python train.py --n_layer=14 --d_model=640 --n_experts=32 --experts_per_token=2 --d_expert=192 --d_shared_expert=832 --activation="silu" --moe_layers=[1, 2, 3, 4, 5, 6, 7, 8, 9, 10, 11, 12, 13] --router_score="sigmoid" --normalize_top_k=true --routed_scale=1.41 --balance_loss=0.00259 --balance_bias=false --init_std_router=0.0114 --lr_router=0.000183 --vocab_size=8192 --norm="layernorm" --norm_eps=1e-06 --tie_embeddings=false --optimizer="muon_variant" --lr=0.00144 --beta1=0.9 --grad_clip=1.0 --batch_tokens=[32768, 65536] --seq_len=512 --train_tokens=456000000 --steps=9687 --dataset="wikipedia_en"
Below are experts of layer 7 (counted from 0) of a mixture-of-experts language model. Rows are named router (the router's row for the expert), up (a neuron's input weights, with its number), down (a neuron's output weights, with its number) and show model dimensions 448-511. Each number is 128 + 32 x the weight over its row's rms, rounded and kept within 0 to 255. Numbers have three digits each.
Before each expert's rows: "gets" lists some tokens that make up at least twice as much of what it gets as of all text. This comes from a sample of Wikipedia text that the model never trained on. Tokens count by the router's weight.

# expert 28
gets: ".", "r", "t", "n", "e", "i"
router:135083099050131081093083175184135083087119164112131137138171161112094124105159191123141075092115094156085135107170092162127175162098085185103159133110115151115093153134147126150173153102150128
up0:122084076147119160109127212126140147190099112135146138120140113102136158154115106142154134131118180111154164088090201230170149165173097166116120118124120120077142140217123160121145165102171103
down0:119164092092098117131117062127142097172086113126120083135092129118125157092137154099159131146181137114154158121120154180100160119157122133101139138098096106135099094143117144103135149030095111
up1:143074134064101050111118093176151168134127167106100116141140101105112121100102149060132132104090122091124129154144123098055126108138100142071136164102141076148170144088133123150111089101090157
down1:091092121126116111169118139122084142119128175141114131144210130137176124152187094103109141109086088189147114133160121163199127123115126086115115140111078101102125139142107164183187099118104133
up2:108122144122149054154125112180150124101174135169089093165074182113134072177157090119143117108126175094081140107117125135041144087120109146151134168168123157130154118084127141166080165142083099
down2:118154118133120147137107120086126072123118173095163132096149124115144140164087109148177133136068116131128108129166081155153125138055029147121055109137141148207130123147107159139126108126152118

# expert 26
gets: " to", " with", " for", "ing", " that", " of"
router:118124141113141070161138164157153195181184084095093191147104127134133124180089074136111167133108081140158141147089146123131127151136222100102185139186167095191075163186159100102128129156089108
up0:198157089111136146094183110129084109081118119064119166179142156137139121185082121125133134167172127123105115131091125160144163181133153167148139094159167224128084151124107148079188150131132177
down0:101138234131135196069114131119135101150138101109082139116142066130126099112128116120109080110097167175138136149130147115121145078127101132135136154118155067182170152147085110101100132156032119
up1:147125095136040061142199134122152181055140166100157170101136174136116131145108163102124098180157072120102161040184128104104170107105115109105128138083161153102118113071135141127134111100165149
down1:137082078171139128175110146175131141165123145087131151120196106148123155143110124104147128113124120112162083094140107116107125137151168168109066082071120182159146123171105187093141133152104167
up2:091159127101119110127121166076140121140094209096111113146086127150150177183131112111126122100139171152132081110091099091084106119106136107093119138117158107097123160100114103141064142136097141
down2:152109111097150118127114160068124137093098125158088097119097090101093158177221108135071124156092117122221171034129094137106111163144157111130138149112083092099112083133138114118122111155138116

# expert 18
gets: " the", " The", " his", "The", "s", " its"
router:152077130095137144163060187121091133097142060086100144112194139148088113111085138083137123121139185124053164139125163137153101145166134162131134117092093136141115130117147110151118148131108154
up0:139090085098119106187107064116152121107123214119121162145096152106142113111133152087112134125176141155092125164139129152134163169115199115208124100086180108111111123077106145117116122170208121
down0:146128116175133126075123152122101129102066123113114059123090121112188092130202123101125111191112119131106173105128142148111161119141078052190096078158099151105135095071118148165153093118156169
up1:120160138140104115075134163117132102173172109146149108154125088120130160104132127110136119113141134149027131123102147120109054103089127093065171096118214193123176127133151124143132123099092106
down1:117069128126059144155082118127142033135074100124161174122177157184178118115118167126124148082142144100134123119089141139119131124099119118100107178160120134125126119165098111186123107181090122
up2:164143141128155120232086153200110096116140104181140157113124167115129099105153132120116157140127096086154146129156127179075090184087140153080132114133199142096056127115127161117130160118104109
down2:162086133105137049119086150110174124093141062126132147145072106099125106155115203134141142151132116084143052143107081146137152056182172100203081193149199133105149140164139131158111118096087183

# expert 15
gets: ",", " and", " in", ";", ":", " including"
router:113155151163096071146137136058155031106153095113155144176183155108135125105102161064116155110156121173087108111118195170121092166152091113145153148169110145091103124138198118136150100101090102
up0:185151097106194054125169085170108049154104126136129130135206133096093095134125104125121102176138133121155140141143104187147126156087044119097104073110101136127134140029094098140114087147090115
down0:125135179128110139142082122132168138095143099160097125099065104081109172125132114156134130090134103166138129124130137129131102111161149132090093159095114170112184108141125086131100108106130166
up1:105160127122126114133144123145154184078145094168130109168098115135124153137120124141115130109147096169125159062121075152147093118098023119113143106089146123121193112164191103109150124115144167
down1:129122079115106141125195193134133089087122181099126163057203146139177084083107154139093147190181140150154157137064065119077144117026130158161136086173108136114091132119152108129111079167144137
up2:161093157068070102130162123144100148088185086116155113136115144127141085117180141150137134143136130157202136114077127076176112107165115114121114105134104152150089134105090163153174075124115144
down2:131174121090149128122141149097101111062137072122121139135165142132140188143184152115088110173165181087166158150150138179067130138122078148137142141105130120087121129100142100135142095137119157

# expert 14
gets: ".", "\n\n", ",", " |", ")", "\n"
router:169146149070180125148162128150123150107093130130149143184135130121122157119138137141113102181134133138071098081102146128167148172106117125130113113120085121155139202049097121160096142093120096
up0:129164131098140115135176142141155097129087242121141150123121145113095092189121136104119106231135132107173141141119147087183161096134183152134096125085132135107108095140087134090148089138147171
down0:137218093115189113048151105105123095188173119157164156176102115105152109153050135127133101108109159103136159133172163102068116129136112169178094143151156176092163170111141169155161124105111108
up1:169123137128078128105075088088055116149150112100125161099092124159167067146117108049142157124182164124111150153131120146128093173106139096089100153132085193090174119051148141125189104113062131
down1:096111141121064108161160105122136083123091131140064213165176125071157111175102190119154196143123131109201133114081110125122129126115141133049134109138110136130080161120125099096100156133112164
up2:109101147144108153109178137138108148151219164170095143150154139112186152161148147139120146112170137149148169136102141121150117128112132026102116157025114154191058111115129132134070187147095154
down2:166044100145045165148175128175186130086088080070121071131138081193117109142137096150075136169077096112116114087131099132129149093167137137123140150134117163120107122053101131113116195137100130

# expert 23
gets: ")", "\"", "a", "}", "e", " School"
router:103096067150087164128184089128130061113121176100080139097097156143199076064094150155131120140163106094048153174144142153120131152139170184152134130133113091176149102159167116165094110123130144
up0:087110152095041097153104082092146118181090136139073154065170143159117098109134116147126148100149104156126105184122174132119188151108151117116176141145147112131125139120155061104142130110168105
down0:095152155136131119154150167059120137142088141094103127166179152132079192138064090088146093094117167129208113099108102125124152148067136138091120147107079103081131101116133138079154132116130098
up1:107175173123142106120101153172094104160102187142088134176134142134170173136089102086122083120124124160130144095106134067112138112133046139119165106138174123118152153083139146105107141173112113
down1:099155135122135082139073126178121157095085184123102124132130078068111139115090176116075084128148094139112135136112085179162180153116125100134111079118165109133142160071140106113118134158155149
up2:094086073114131150168150063113159193151135142130148135127134118109138123114149159123076098089150148101120124115178047147109100188155182070170116127082134093149166119080186141116220136175042106
down2:153156132120088111112165103143104111084141124109166127115074148134095156194153156099156084090080142115106133160153124144064184162166145120146134147077117180099135135150072085124108090156125178

# expert 0
gets: " of", " in", " and", " by", " for", " to"
router:090128123128100103148152187108126163168099059136151164116148077123121156206166089112115138150163108121201142130109068179099131147092127167093185116108090123109117146168139130130159131141072139
up0:079130101085135158131118133210185142117070176129110167132130099106060162167131201123086140179111119138137120172108150088114101112117082124195126085109092095127128120128126170157135072131140113
down0:144160139108132123158098135111096111154150146120183091128125127096145051092133127136130112115133141130125124069151149052125118103157126109131104110100115154128098130137133131106117163077121155
up1:074102118116124159116122085171137122098222139193150164108135093075159116095161194079151117126137182102122181133134125155073095213123087081144115144122144151126134162119058105131137068097106126
down1:141128149094153149117082176128174120160146097085168151142155145092115105162160147140148089128125110119178115164082113111105085130080120142116155090182104116131209146164100139172128097116094098
up2:133039132093130159143065157130121110096132142102164101139114052118162107096159172122152123127164098139122076121063123083152133196121103116166150101113067147212117108105078132098085110151117115
down2:167160109153110137040116114127170131148143129085153126098136160193113051118122060099154119120117147120124104103144073147126116191155129127094036134168158127040146155160180107151123157115088088

# expert 17
gets: " |", "|", ";", ":", "%", "-"
router:165109120095143122099124168147085091187133162143182099132147124152191080130117191104116059121107104120132138107162110128176112255116116143146113107136097133100160134078118085140081179136060119
up0:092070122154137138179136143152146125106122135166177110119206114150178114162123134080139168106082051107173158130138162227169115195123121101134156118128084107129131153130088130147142114134118170
down0:138148097123180158128129115129083168171122184123148122143108134125149067125164137147143096101114127131119104113130165174135079152164112166162171135102061107111121151049066170149156192107204206
up1:120132121194193125159097103152139103097107117132203116131087111093138105144140100164120160083138159160158152110150117125108113134149171115157067116138137177087051135171107132209144103174065109
down1:131154203110138167146183155156132111131145173090075093147146135138192231176136147159119107081143124123186156109087089149125083122128124068108057147162138116123164111108141097084160179123089089
up2:175143121113101127175145132144075097140092149100049081168147112133131145112146117162113113106134114137176111132162117088103126153111103147166090118162126175119145167120106119073113139126171023
down2:139113085124151094111162118084154132056093115147123111110175109153127167151203187151115187090148106080133126120180078090123112153107170204096190176117117152213130108121136127111137084049155107

# expert 16
gets: "–", " 1", " 0", " 2", " 3", " 18"
router:104124119072115132128147155106098085119134088108096157112106134156163152140124107102139113172154091149143104151121099115222079115131112117126191161094102164166117138133179150053116158112212140
up0:097143137127165137147144114108110108182080115109144094108145146136108166105164103125128191067142073164135126184110120119063153163167180153119182169104181135100145156145160138160112109165044168
down0:169126097109140135114126072156136074126090104122123189122081142068120135125204184083160112147146133130083143075151128130135134127116108186123173098122162110094138223125123130141139100176077145
up1:146027179137132138160171075153162149144125089099133093101122146153236079165115058136134130186127126161112139090114096146148118120114177110158104176034081131119091063144126100113108147116166173
down1:075144155129094167080105127157220138209166067120159161109130102097123139137159137088097095121078119132135112120129199163115101085103074130124121183100148143117158132097179095140095042134115141
up2:186108106128194126092116135170127149086155161125170140173147133149122045133182155117125165143115142158129091143152107106107142114100155160112213182116152122142121129059144082143146139093120089
down2:182137112118129136152120169063104105106127177128131121131197115123149106086070190091163132154128117149139127121119116088110106124139195155153111123190142112159187146154132092194170073146102088

# expert 2
gets: "0", "1", "2", "3", "4", "5"
router:150125093133145152092093168153143172112118157154146125125156170101145114113170182127129116108117116140086133146159138129148169071125085133203142169098157085162135129119127094192119125159121120
up0:115116112079154107108109144174133074123197125160146107133187072128147098127097152135125099173112158116139100080153086117089162161075089169108136156133069150137110081104131126125127113156135146
down0:149124117126179102167109149139154150177154154143212097112148159148147112106139135121142239138137166103168076184147127127092139109093119115129089117116078144132128145165144120158090129151113159
up1:125117142087071148123104149179098146121079151093172123103202130146174128124140145188119125064105145081124097073131132170140081120166183185084095170150044068081135121098182109121120103141134149
down1:147042127071189132098142059137120132159118135122167116144154081136169111168105139108143157107120152119141083142105102172077137140165120135094105151162072121127115143189155090129093097090103175
up2:111172198165089170194096133059103163158078133081096131118118173121113084100122122136129134184100139185132123166120161140122124121103155172157187121131090146111137180165202129171155158135079103
down2:187148140101172025121100166168124129167091140132120129103212118079103090128145056140173112113088155143070142065105166174107052091180149106172171143172167090116112175138104150110099115156152078

# expert 5
gets: " a", " first", " not", " other", " one", " all"
router:139170095142112108135183092124101107177163175141145095136110169126114188105092090135133098130110163130150128140132163151144124141119064084062155088096083119159094143078151141106088186112177071
up0:111184134138135166097092181135089144135160092142230097143124168117114202080176141107145130179168123134093156113112133121141105076122154140071211173163123098099130157122125143083181152073108110
down0:153097140124134099097142111144137086146142143183132149095059104108097138080129112132142107097164134132150113138126100144164108167131141126132150120114193141155186150161159094186141137160209122
up1:108091159137059099161092132151138143134150162112090131081153121143141094109129108100132170187107157138139112203110132135016094109060094126143143143172106125154118157131151179116088171151120141
down1:117129112125165149112169116098129104085129137136156186110129155181143109205164135113146095099173101103119120147112064104119153144161123145106165092124150194146143124146146138149110087117156106
up2:126162112134113100140195173173128114106148061197144096156112139113149071124110111158122031126135124145160149057112071132165101151096122152149095086099195108096150164093136096148105114197106120
down2:117153143114068123146070134164117136202139155143132168086126150084138152076112146094123112085111153172129191114102099145095124211105106141150145156122173106183154119087059125092137115136168068

# expert 30
gets: " |", "=", "|", " =", ";", " •"
router:211129105145104098124179090199144137145116127104054140112201156147072141174131094121129085126113108149073144132130214108124096100098098189126175127108112138158139145155127130119125114094138134
up0:106169107031060131133136173131135107151149149092144145100149084097096158141064119142161115150112151118011090114110178121116169144079142135173159116136063070177159142092208137167171143155181122
down0:107131073136105153141110125113118109180128079118129154111133123111075139160092143140136111146067129177127121101158110152120176145107197088129173080131115097120141100099163193127153129105138117
up1:217120119152093132119190110153153136121071157150103173084169157132120211170176162134104098161080167194188129161105165125118177122163137123104138157107195183143131114154145108138112183122163134
down1:104124115121186170153168110135206143131123129131168159228078128129100130178064167144121148101134113099168148087124127113138129125157118115203088076143134101129114115104097075119082179164203135
up2:119144104097167121121169076102057079124159165145110133109226119094129093079086121118110119144148168123168095105106122102152183136114154098177164221158076114107125154180118140142107137142166156
down2:148099123106106084160131154141075124153126133165172094139127125178182157130114128103144140147092092154125105134177119153141106068195135115159102155159150137073106124113169162096105078136104098